Experts of a small language model: 490M tokens, 7480 steps.
Below are experts of layer 7 (counted from 0) of a mixture-of-experts language model. Rows are named router (the router's row for the expert), gate (a neuron's input weights, with its number), up (a neuron's input weights, with its number), down (a neuron's output weights, with its number) and show model dimensions 0-127. Each number is 50 + 10 x the weight over its row's rms, rounded and kept within 0 to 99.
Before each expert's rows: "gets" lists some tokens that make up at least twice as much of what it gets as of all text; "comes before" lists some tokens at least twice as common just after its tokens as in all text. This comes from a sample of Wikipedia text that the model never trained on. Tokens count by the router's weight.

# expert 13
gets: " |", ".", "\n\n", "|", "\n", ":"
comes before: " ", "\n\n", "\n", "|", " The", "=="
router:49 35 66 31 50 46 41 64 53 48 61 62 66 38 65 52 56 54 53 44 53 37 38 50 61 63 48 57 40 59 38 48 45 61 63 50 42 55 50 64 47 55 61 58 71 59 49 38 30 53 62 50 51 38 69 40 65 71 41 52 43 52 59 48 47 39 42 49 31 52 70 63 47 46 40 55 34 57 66 58 56 37 55 45 46 57 43 58 50 47 36 66 50 44 47 46 60 39 60 65 45 35 46 60 60 53 40 58 48 30 40 47 48 51 54 57 56 59 46 43 50 74 48 65 69 58 49 44
gate15:47 28 55 47 60 44 66 49 49 56 46 51 41 56 54 50 56 50 49 45 46 49 46 49 42 49 56 45 45 59 46 51 42 43 66 48 44 78 66 49 50 50 56 47 52 42 43 64 39 65 60 37 41 68 42 34 64 41 53 40 42 56 62 48 34 42 72 51 36 47 59 59 32 58 38 50 58 51 39 49 68 51 53 41 47 47 56 64 44 40 72 71 55 45 42 45 65 73 62 46 53 63 51 39 63 54 42 47 52 40 22 49 59 35 48 41 63 32 56 58 52 42 34 56 47 57 47 42
up15:47 43 49 52 47 49 51 59 45 59 38 63 44 43 40 45 30 46 52 54 28 54 61 45 62 36 58 65 38 65 50 70 48 44 49 59 46 48 45 67 50 50 41 36 57 68 56 58 39 59 46 36 61 49 54 49 51 47 35 56 49 47 84 51 49 36 66 63 52 54 49 44 52 37 44 57 73 55 76 69 49 52 45 48 40 36 47 64 50 43 52 52 45 40 59 43 49 45 47 71 59 58 50 56 52 45 45 47 58 71 53 46 46 47 55 35 56 58 39 53 43 45 60 62 25 65 43 57
down15:58 55 37 38 25 41 40 58 41 34 41 46 48 53 27 39 71 65 56 57 60 43 28 73 50 42 67 41 44 50 70 55 51 53 46 53 52 67 51 54 49 47 34 65 50 47 56 55 36 39 47 48 55 52 49 49 47 42 58 41 50 57 49 50 46 26 49 50 45 47 53 42 42 48 45 46 48 48 59 48 50 48 40 59 41 51 34 61 49 65 45 46 41 56 51 34 46 47 61 57 41 48 39 35 28 45 45 33 45 36 52 49 51 81 57 44 40 46 46 37 36 52 52 67 61 60 61 49
gate16:42 44 47 55 27 55 59 50 44 60 43 70 46 43 41 43 46 60 52 54 57 48 44 34 62 47 45 32 42 54 57 45 56 56 78 34 37 45 60 62 37 41 61 45 54 39 48 57 59 59 40 54 57 63 59 55 52 62 48 42 49 75 38 53 52 55 49 52 50 71 51 55 32 59 42 52 56 54 53 49 45 48 53 48 55 44 53 64 41 55 35 69 45 47 61 46 43 55 46 54 54 39 49 55 66 55 67 58 34 45 27 47 52 36 40 65 65 57 53 56 64 75 46 58 43 34 69 55
up16:61 65 52 51 43 38 54 46 59 63 36 54 75 61 39 43 42 59 52 65 46 39 63 61 46 56 33 56 37 50 54 52 55 56 54 50 61 59 29 67 37 49 51 42 49 65 59 64 56 23 56 52 43 48 60 48 54 58 58 61 58 61 65 64 64 39 54 48 46 40 73 44 50 46 59 61 46 53 40 58 45 54 50 52 46 54 37 54 53 43 72 48 60 44 38 46 39 47 49 44 39 44 48 55 56 46 49 25 67 56 55 59 45 52 46 57 61 46 61 61 18 35 52 53 52 47 39 46
down16:53 37 41 45 40 74 65 42 45 47 57 47 43 52 57 26 46 42 58 27 54 60 75 48 55 48 57 35 45 44 52 36 59 46 50 34 43 57 49 47 55 67 55 44 54 56 43 35 58 79 57 63 48 45 46 54 58 53 33 40 30 49 72 40 48 43 33 42 38 54 39 42 47 62 54 54 52 55 64 43 38 59 43 51 55 49 40 47 38 45 37 47 54 41 57 53 53 57 56 48 52 39 37 58 45 64 58 53 69 68 47 56 36 40 42 37 41 34 42 50 55 47 63 48 52 37 44 50

# expert 0
gets: " ", "2", "1", "0", "3", "4"
comes before: " |", "2", "0", "1", "–", "."
router:43 35 61 42 63 46 57 35 37 48 45 47 47 52 51 62 58 62 60 44 53 53 54 63 36 25 36 57 45 60 30 34 62 32 51 54 70 55 62 53 54 38 53 53 54 50 42 60 35 52 70 48 65 38 43 53 52 57 54 42 64 54 43 52 39 55 52 57 43 67 58 54 33 40 50 46 41 35 50 52 31 28 32 49 39 56 39 54 60 56 45 48 69 61 58 59 50 44 52 34 61 61 44 54 31 46 52 50 50 52 41 46 50 49 35 46 47 58 64 65 38 53 63 65 62 56 63 50
gate20:33 58 57 42 53 35 40 70 60 42 46 50 50 70 53 41 41 48 53 55 50 42 59 59 36 43 54 45 42 50 44 52 76 47 57 41 41 45 54 43 49 43 49 52 59 42 63 72 68 69 47 58 55 61 45 51 42 60 47 42 42 37 60 32 61 61 59 54 30 39 70 44 41 63 56 48 41 37 43 49 44 54 35 42 60 48 58 66 46 63 47 61 54 42 42 44 62 46 40 61 55 39 39 44 45 54 55 41 48 59 73 41 71 51 71 40 58 45 51 63 57 51 48 32 48 61 43 52
up20:44 44 31 71 60 55 40 55 53 33 47 54 59 39 49 52 54 38 63 41 62 59 62 38 44 54 53 30 60 40 69 48 62 38 31 44 47 51 40 55 59 58 50 52 64 47 61 47 39 49 54 63 48 50 54 40 47 53 41 34 50 53 43 48 45 59 58 57 54 50 41 54 57 70 53 76 74 57 54 58 54 55 74 59 40 49 60 61 48 50 42 55 36 62 66 57 43 32 34 48 43 66 50 48 50 42 41 58 48 44 49 55 58 61 56 43 49 55 58 33 65 47 54 60 48 24 62 54
down20:47 46 45 48 50 57 40 44 75 50 43 54 54 49 58 56 30 60 34 56 56 52 52 37 64 52 59 54 64 45 59 52 59 64 37 66 58 48 46 49 41 64 46 45 36 53 52 62 52 37 57 58 55 53 70 42 41 50 57 70 51 53 44 39 44 56 42 55 40 72 63 58 45 71 54 50 41 65 44 36 48 51 48 48 52 48 29 48 57 56 63 55 67 45 52 34 52 60 34 40 54 28 49 56 41 59 55 45 54 56 58 54 66 59 76 44 56 33 46 62 56 67 35 47 33 44 40 51
gate21:70 39 56 55 42 55 49 50 44 34 45 58 59 37 54 75 42 55 47 61 56 49 38 53 53 58 50 57 62 56 55 69 44 51 48 33 54 50 43 64 55 37 57 53 57 51 46 47 40 47 48 51 45 62 41 49 61 54 35 54 51 54 31 68 54 46 41 59 63 52 52 44 54 38 36 64 37 49 51 60 49 59 56 36 71 28 56 56 55 43 44 54 53 48 67 52 58 42 52 55 65 78 37 67 35 55 46 69 45 55 38 54 54 37 32 52 51 44 63 53 51 23 39 68 49 53 55 48
up21:25 36 59 56 40 47 43 44 52 36 48 53 48 35 58 51 65 57 47 47 63 38 32 55 39 64 76 47 56 45 54 40 43 63 42 44 47 38 25 57 51 55 45 56 61 44 42 50 42 62 49 34 54 61 54 39 42 44 53 42 60 50 45 52 60 55 40 29 50 28 48 35 67 52 53 56 60 52 41 48 50 64 47 59 43 48 53 45 46 66 63 42 21 61 59 55 60 41 62 53 48 64 39 55 50 31 54 57 64 39 40 32 45 44 44 53 62 47 72 51 51 43 46 44 48 50 50 48
down21:47 44 51 71 30 55 46 56 59 55 47 49 53 45 48 60 47 46 57 45 47 57 58 57 46 55 47 51 64 42 56 51 39 54 40 41 51 68 38 59 59 58 42 57 61 41 40 50 56 64 51 42 56 35 62 67 59 48 29 61 59 43 35 53 63 48 66 51 65 53 35 61 69 43 60 40 50 53 70 63 35 42 43 57 45 55 39 42 57 57 35 42 42 40 42 42 64 51 43 59 44 39 36 56 59 30 46 47 56 40 38 40 42 72 24 56 53 51 38 42 41 52 45 54 37 72 61 62

# expert 12
gets: ",", "ing", "s", "ed", "es", "ation"
comes before: " of", ",", " and", ".", " to", " in"
router:51 66 41 48 44 49 40 38 59 48 45 60 71 58 46 43 63 57 57 60 42 60 57 54 45 58 51 55 73 55 37 55 55 34 51 49 51 54 51 37 59 54 50 54 65 46 42 34 63 58 51 40 46 66 62 58 37 25 53 55 35 46 49 52 58 42 41 62 64 47 53 38 42 72 53 39 58 55 54 51 49 45 47 56 38 56 59 55 34 63 69 62 44 44 36 62 71 45 48 69 46 40 52 53 46 41 59 59 49 73 44 51 42 54 48 58 37 48 54 60 26 48 29 61 49 66 42 39
gate28:53 24 61 57 51 53 37 33 50 42 34 57 57 51 29 47 51 61 60 46 47 35 36 52 56 50 36 52 58 42 42 58 77 53 55 58 46 40 58 53 70 53 49 42 59 38 33 51 51 43 66 47 49 63 67 50 59 45 36 51 58 62 64 55 44 26 26 48 53 42 45 34 53 54 67 53 58 53 64 37 65 50 50 38 54 65 46 46 52 53 42 48 37 39 41 35 59 48 56 56 58 58 62 40 30 50 61 45 41 62 56 38 38 42 45 40 53 56 48 34 50 48 54 48 40 56 58 56
up28:66 52 54 37 45 61 50 49 64 56 56 31 66 43 52 47 48 54 45 58 56 58 58 56 49 43 51 66 51 52 36 56 61 52 38 40 37 50 47 41 50 58 64 51 40 46 66 46 50 40 62 58 59 51 45 52 49 47 42 48 38 53 69 56 55 49 69 54 55 67 34 29 30 39 44 25 56 49 55 55 49 37 52 53 22 61 49 58 40 46 33 41 53 54 64 54 51 40 44 59 51 54 47 64 48 54 49 55 54 60 57 63 40 62 39 50 26 60 46 55 68 59 80 52 52 45 66 57
down28:59 69 38 71 46 49 54 55 44 50 56 51 62 64 51 62 56 36 56 35 53 35 58 36 53 56 44 51 60 39 53 40 55 63 43 43 55 62 36 41 42 57 54 56 54 60 50 49 46 38 41 66 58 38 68 60 45 62 51 45 46 63 24 39 48 52 57 38 53 40 55 51 41 50 48 46 49 49 51 61 53 66 44 63 57 52 45 28 60 37 65 52 59 52 35 61 40 63 55 29 43 42 65 44 57 43 52 45 55 55 67 41 66 63 45 44 51 33 37 72 55 57 61 42 47 68 53 66
gate29:33 54 47 36 28 55 47 37 51 58 63 55 60 30 65 45 64 54 39 63 55 42 52 59 58 42 31 47 53 37 59 52 49 46 59 59 50 54 39 44 49 69 54 49 42 33 42 54 37 53 62 40 60 60 70 60 46 44 56 40 65 43 60 53 55 44 41 59 48 47 53 51 45 35 75 61 56 68 63 48 61 57 44 34 65 43 60 36 53 60 49 50 57 36 62 50 44 50 40 48 42 70 52 36 45 49 58 54 63 40 31 50 38 49 39 55 57 61 47 50 48 47 42 39 39 40 61 72
up29:58 55 37 56 62 59 34 44 40 53 41 61 64 43 49 62 50 60 48 55 69 50 59 34 42 61 59 53 67 58 60 61 53 43 45 61 53 61 65 53 50 40 68 34 61 62 40 61 63 46 44 36 33 51 57 37 43 45 47 46 46 64 48 49 59 38 52 50 54 34 38 39 45 60 50 45 56 65 42 51 44 64 67 46 44 42 47 64 51 74 54 56 40 35 57 45 58 45 37 63 59 57 63 52 56 47 65 57 51 23 62 56 57 57 56 34 41 58 48 49 63 49 48 51 35 61 57 71
down29:51 45 43 38 49 49 41 55 41 34 42 71 48 27 63 43 20 54 52 45 32 52 69 54 43 52 61 33 43 49 43 59 54 53 35 42 57 36 46 56 64 54 43 60 47 39 44 59 55 43 48 53 35 53 66 50 58 32 66 43 49 56 57 45 58 46 43 52 52 56 42 51 66 42 36 42 57 53 43 42 35 60 49 46 61 45 48 58 40 61 30 50 40 48 62 48 60 45 42 53 43 67 45 47 47 44 28 58 58 26 50 57 37 65 42 42 37 47 58 62 77 50 52 47 51 47 40 44

# expert 5
gets: "\n", " (", ",", " |", "-", " and"
comes before: "-", "|", "\n", " (", " W", " R"
router:55 57 57 53 55 44 52 44 64 69 62 54 55 42 57 57 52 36 41 55 48 35 42 45 48 65 63 53 37 43 26 40 46 30 37 47 42 60 59 67 63 67 42 54 36 54 43 49 44 31 40 45 49 62 56 39 61 53 36 36 43 43 50 43 51 44 59 32 58 40 47 51 43 39 47 55 46 61 39 50 70 61 26 66 41 55 49 55 39 41 41 48 36 55 36 44 56 52 53 57 35 39 60 46 47 65 39 74 52 51 44 60 40 47 38 64 39 44 28 51 54 44 54 62 50 37 55 53
gate10:55 47 53 62 39 52 43 53 56 41 46 57 48 27 55 48 55 49 32 53 45 58 45 32 48 43 49 34 28 34 40 54 52 54 36 49 39 33 44 46 48 52 67 44 30 38 44 50 56 39 61 62 59 46 57 55 35 55 53 43 57 49 56 47 54 47 22 39 55 66 58 57 68 65 41 44 52 64 35 49 48 50 60 42 54 53 43 51 39 56 73 63 29 45 64 41 68 62 48 44 31 65 46 47 55 49 50 50 55 52 38 55 60 47 51 46 55 23 45 46 50 57 60 53 42 43 46 70
up10:54 54 40 45 59 38 56 42 42 45 47 46 41 63 38 32 49 49 58 68 40 68 53 51 54 53 58 53 51 58 43 51 56 35 44 51 47 62 43 36 53 59 79 46 64 37 39 47 47 60 53 33 46 57 43 50 46 72 42 39 43 60 55 62 48 46 65 43 58 33 54 38 57 55 55 49 28 45 40 44 41 46 61 59 55 60 52 48 48 49 63 40 50 54 59 42 39 38 67 71 37 54 38 27 65 52 44 46 43 50 32 48 57 35 57 38 29 49 42 33 37 48 60 60 43 64 50 45
down10:49 44 55 60 26 41 34 41 46 58 41 46 45 42 59 54 64 53 56 62 49 65 42 40 40 49 33 54 42 35 45 57 44 56 53 65 48 29 50 44 57 69 48 53 61 40 46 48 47 45 54 32 51 57 58 47 41 39 60 59 60 64 38 57 57 57 49 60 46 47 50 65 72 33 63 20 42 42 41 41 49 45 58 46 50 55 56 60 63 40 48 47 44 64 66 56 60 65 34 62 61 59 48 56 55 47 60 40 45 61 37 54 54 39 63 52 56 57 70 42 62 49 45 39 62 47 55 28
gate11:46 57 39 56 60 50 42 58 55 49 31 49 67 53 39 30 45 48 56 45 38 55 51 40 37 46 42 45 51 51 45 50 40 74 47 29 45 43 54 37 43 49 47 64 54 42 40 54 50 33 53 53 55 46 41 40 33 47 55 39 42 54 59 53 64 35 49 42 39 51 68 41 37 55 54 47 43 39 51 53 58 27 61 34 57 71 40 49 50 44 43 64 65 60 29 28 50 45 51 71 44 60 36 73 59 61 58 47 52 46 62 51 48 55 50 61 61 49 47 57 55 38 70 53 57 44 62 42
up11:38 66 45 36 62 38 53 56 74 60 50 37 57 62 52 56 55 44 51 67 58 46 46 47 42 52 44 37 63 39 42 59 50 56 70 40 40 62 53 49 55 40 38 43 44 42 45 51 59 53 55 47 46 43 52 51 36 54 56 40 57 47 68 47 55 51 29 41 48 73 41 35 54 61 46 48 47 45 47 60 33 62 59 42 65 33 30 47 47 58 40 69 68 50 64 55 49 52 56 59 56 63 53 36 70 57 44 46 49 45 54 45 36 59 61 56 52 44 33 59 56 33 41 73 43 45 44 39
down11:48 57 67 58 68 58 46 43 44 60 59 48 60 39 34 64 50 53 48 42 54 35 58 45 59 58 47 50 27 60 67 55 70 63 35 49 70 38 53 52 47 56 52 49 44 53 52 32 39 32 55 73 42 54 64 64 57 54 42 57 46 35 42 48 61 59 44 57 53 48 41 51 46 45 46 60 41 55 43 61 56 68 53 68 56 62 68 39 50 54 35 21 40 43 32 55 46 57 72 46 50 52 42 47 39 49 54 50 46 69 50 51 50 60 52 53 46 38 50 46 48 56 60 55 48 68 39 59

# expert 6
gets: " |", " to", " by", ";", " for", " at"
comes before: " ", " |", " the", ")", ";", ":"
router:65 62 63 57 52 65 41 47 61 40 44 42 56 53 31 47 63 30 54 64 62 40 46 50 46 56 58 33 40 45 47 36 62 48 53 49 54 48 49 49 35 34 42 60 64 53 55 51 52 61 43 36 42 37 55 56 62 58 68 46 46 57 50 50 60 67 59 49 68 60 53 35 40 40 48 41 58 51 44 21 46 20 38 38 60 61 54 57 65 62 48 44 49 37 50 55 45 60 41 46 54 50 50 31 46 62 66 48 42 45 71 45 55 58 63 42 60 55 58 34 41 60 50 52 57 51 58 51
gate18:38 70 39 44 44 41 58 43 59 49 38 58 55 51 25 40 35 45 54 60 62 54 63 51 66 47 52 55 28 51 51 47 58 52 69 45 51 71 38 45 51 50 63 42 61 34 34 54 53 56 60 51 55 38 51 46 35 52 57 56 49 47 51 44 25 47 62 45 53 51 34 41 40 62 52 45 61 64 46 29 39 36 48 39 56 45 42 59 46 64 33 54 66 50 56 60 44 26 48 49 53 47 58 48 43 65 57 48 36 57 47 24 61 60 54 56 38 45 57 42 39 56 56 61 51 40 51 50
up18:45 49 42 36 67 42 53 40 41 66 65 61 50 59 54 63 47 44 39 36 65 48 55 53 58 59 45 51 51 33 53 48 59 59 51 45 59 42 29 44 40 57 53 56 52 60 44 42 57 57 50 58 49 64 42 50 60 35 49 55 40 34 58 53 52 47 47 65 63 40 39 76 27 58 43 62 35 43 55 54 46 36 48 36 48 57 50 52 52 68 51 55 65 48 68 65 42 36 59 52 57 39 58 40 53 60 47 45 39 57 52 58 56 49 46 62 75 29 48 49 38 55 36 51 41 36 67 33
down18:59 55 48 40 65 60 56 58 55 19 59 59 56 42 43 48 55 48 56 42 48 59 35 49 57 68 46 43 51 60 49 39 58 52 43 66 64 54 52 54 52 52 57 46 50 45 64 32 39 67 64 52 48 48 35 59 36 44 44 29 38 57 65 38 60 45 62 43 55 65 47 51 50 26 52 47 42 44 57 36 66 53 37 35 36 50 54 48 37 46 52 40 65 49 61 51 50 57 65 66 62 51 41 31 61 43 55 49 56 37 49 31 49 28 57 41 57 47 55 43 58 55 63 34 41 45 49 39
gate19:68 62 61 33 52 50 66 56 55 53 38 47 51 47 52 54 54 38 42 62 53 48 51 40 49 45 48 50 31 52 58 68 51 64 34 66 42 43 68 40 47 53 50 54 56 55 55 52 40 55 70 54 39 42 54 48 29 39 51 36 69 59 62 37 46 59 55 43 62 61 46 24 56 46 75 46 60 58 46 59 67 45 42 40 37 67 55 65 46 58 62 63 41 53 52 34 71 62 43 60 45 41 43 47 53 56 52 41 48 34 45 48 54 33 49 48 67 48 54 52 64 65 43 54 52 49 45 43
up19:45 60 34 44 36 43 53 49 57 52 55 44 41 60 21 63 60 58 40 46 47 50 80 44 45 50 53 57 38 38 55 53 55 34 50 50 61 43 57 35 55 82 51 54 45 39 39 38 57 52 61 45 47 55 46 48 45 48 39 37 46 36 36 55 48 60 50 67 44 60 57 60 42 59 45 72 53 64 59 51 47 51 37 38 52 46 46 38 64 38 44 64 49 39 75 56 43 48 50 51 52 49 51 51 50 38 51 28 52 59 54 68 60 49 59 41 49 45 51 57 31 48 40 32 54 40 45 63
down19:46 50 50 56 57 60 51 50 48 55 52 44 59 38 45 36 41 48 51 39 60 58 69 55 41 48 71 58 39 56 31 65 38 50 39 50 51 59 44 55 50 38 57 51 52 37 50 73 44 49 48 52 52 55 58 44 41 48 61 57 33 40 46 48 55 56 50 26 32 36 63 46 59 54 36 39 46 40 27 54 39 56 42 54 70 39 51 73 42 44 47 50 50 67 55 40 51 44 63 52 66 46 60 35 63 35 61 72 44 51 37 49 40 55 53 62 52 27 42 36 50 58 45 58 57 35 51 61

# expert 14
gets: " ", "1", " he", " He", "2", "he"
comes before: "1", "2", " was", "9", "8", " is"
router:37 35 63 44 47 68 59 59 47 49 53 41 51 56 63 53 49 38 29 58 45 71 69 44 39 38 59 64 33 56 45 56 30 45 52 48 64 49 55 51 51 52 51 54 39 46 35 47 59 35 44 43 47 64 37 52 35 48 52 38 78 47 53 61 57 50 46 55 50 36 38 62 47 33 60 45 58 58 50 54 40 63 52 51 41 63 49 61 53 39 46 49 56 49 46 61 37 58 55 42 57 41 48 63 61 42 33 53 34 61 58 53 26 56 50 60 53 42 64 33 43 43 47 44 63 69 50 36
gate20:44 61 52 53 42 75 62 59 48 53 53 46 48 31 63 50 43 48 42 34 54 60 38 59 66 40 53 41 39 47 47 47 46 59 52 38 40 46 60 49 34 53 62 36 47 46 41 43 43 61 35 49 48 65 51 41 37 31 57 27 54 51 35 51 45 34 54 53 35 45 50 42 45 43 56 46 60 42 51 61 54 64 60 40 58 44 50 34 41 39 54 51 31 48 57 51 56 60 49 66 63 55 38 72 62 47 52 53 45 47 37 62 41 59 46 49 63 49 62 49 47 50 58 52 35 53 43 11
up20:63 52 50 68 39 44 25 55 54 38 46 51 64 36 53 64 62 50 41 57 32 49 63 50 21 53 38 56 47 40 48 38 64 39 41 68 59 48 36 62 60 55 49 54 59 37 50 54 45 53 47 32 62 56 60 43 51 49 51 55 57 50 49 57 48 62 37 60 53 39 53 53 59 51 47 50 53 48 53 47 42 43 47 54 72 42 40 54 58 55 39 44 50 63 45 58 45 40 56 47 59 63 58 60 33 43 43 61 40 42 33 53 58 75 60 45 46 31 69 52 55 44 69 27 47 63 45 55
down20:34 42 33 46 33 60 50 58 39 49 63 63 48 39 58 50 63 47 45 42 50 54 40 52 38 47 58 52 45 45 51 50 47 64 43 50 73 61 47 44 39 61 44 41 64 62 42 30 13 48 53 55 58 46 48 37 53 57 39 59 41 60 22 48 49 49 47 56 27 52 41 49 57 45 60 52 46 56 62 50 60 46 51 46 69 60 46 42 43 50 62 48 40 62 66 51 40 54 41 57 57 43 40 56 56 49 38 62 43 30 37 58 27 44 43 56 35 43 70 50 45 51 50 47 53 60 49 54
gate21:48 42 63 38 51 54 53 40 44 51 46 58 59 27 41 64 41 50 60 47 47 50 57 41 64 43 57 53 42 54 62 45 37 51 53 53 55 26 49 42 46 40 68 57 60 60 41 45 40 58 69 34 44 68 65 60 64 44 52 42 44 46 41 65 56 52 53 63 69 39 28 55 53 57 56 69 55 53 50 48 35 57 66 52 51 53 52 67 52 45 48 50 37 66 62 65 57 46 48 44 74 49 67 70 36 31 41 49 48 42 42 44 59 58 56 50 50 29 58 52 44 39 59 49 46 37 48 60
up21:40 42 54 50 46 46 67 70 39 60 48 51 70 38 56 62 56 41 49 47 61 55 30 49 50 52 39 69 33 54 46 53 47 50 62 56 43 36 39 52 48 52 65 53 55 53 47 60 42 50 45 52 44 63 49 46 48 43 40 29 48 53 25 63 48 37 38 62 51 35 45 46 47 31 69 45 34 56 48 56 41 81 61 52 55 43 33 60 56 39 47 44 41 49 67 63 49 32 50 58 56 64 54 67 39 46 65 51 53 35 46 59 52 58 29 50 49 35 46 51 54 55 50 46 51 45 39 51
down21:38 54 55 39 47 55 52 28 47 56 58 47 49 45 66 44 70 76 42 58 28 61 58 49 46 44 49 55 46 52 51 49 35 51 70 53 56 41 58 38 45 44 48 54 66 57 45 50 50 64 68 24 55 59 56 50 48 32 48 47 57 40 44 44 53 42 55 54 49 36 39 45 51 59 45 52 51 38 54 57 49 36 54 44 40 57 23 54 37 60 54 34 32 52 52 63 39 42 46 33 56 47 57 67 49 59 39 34 39 53 60 54 53 52 44 41 55 52 60 49 33 49 76 40 37 60 62 53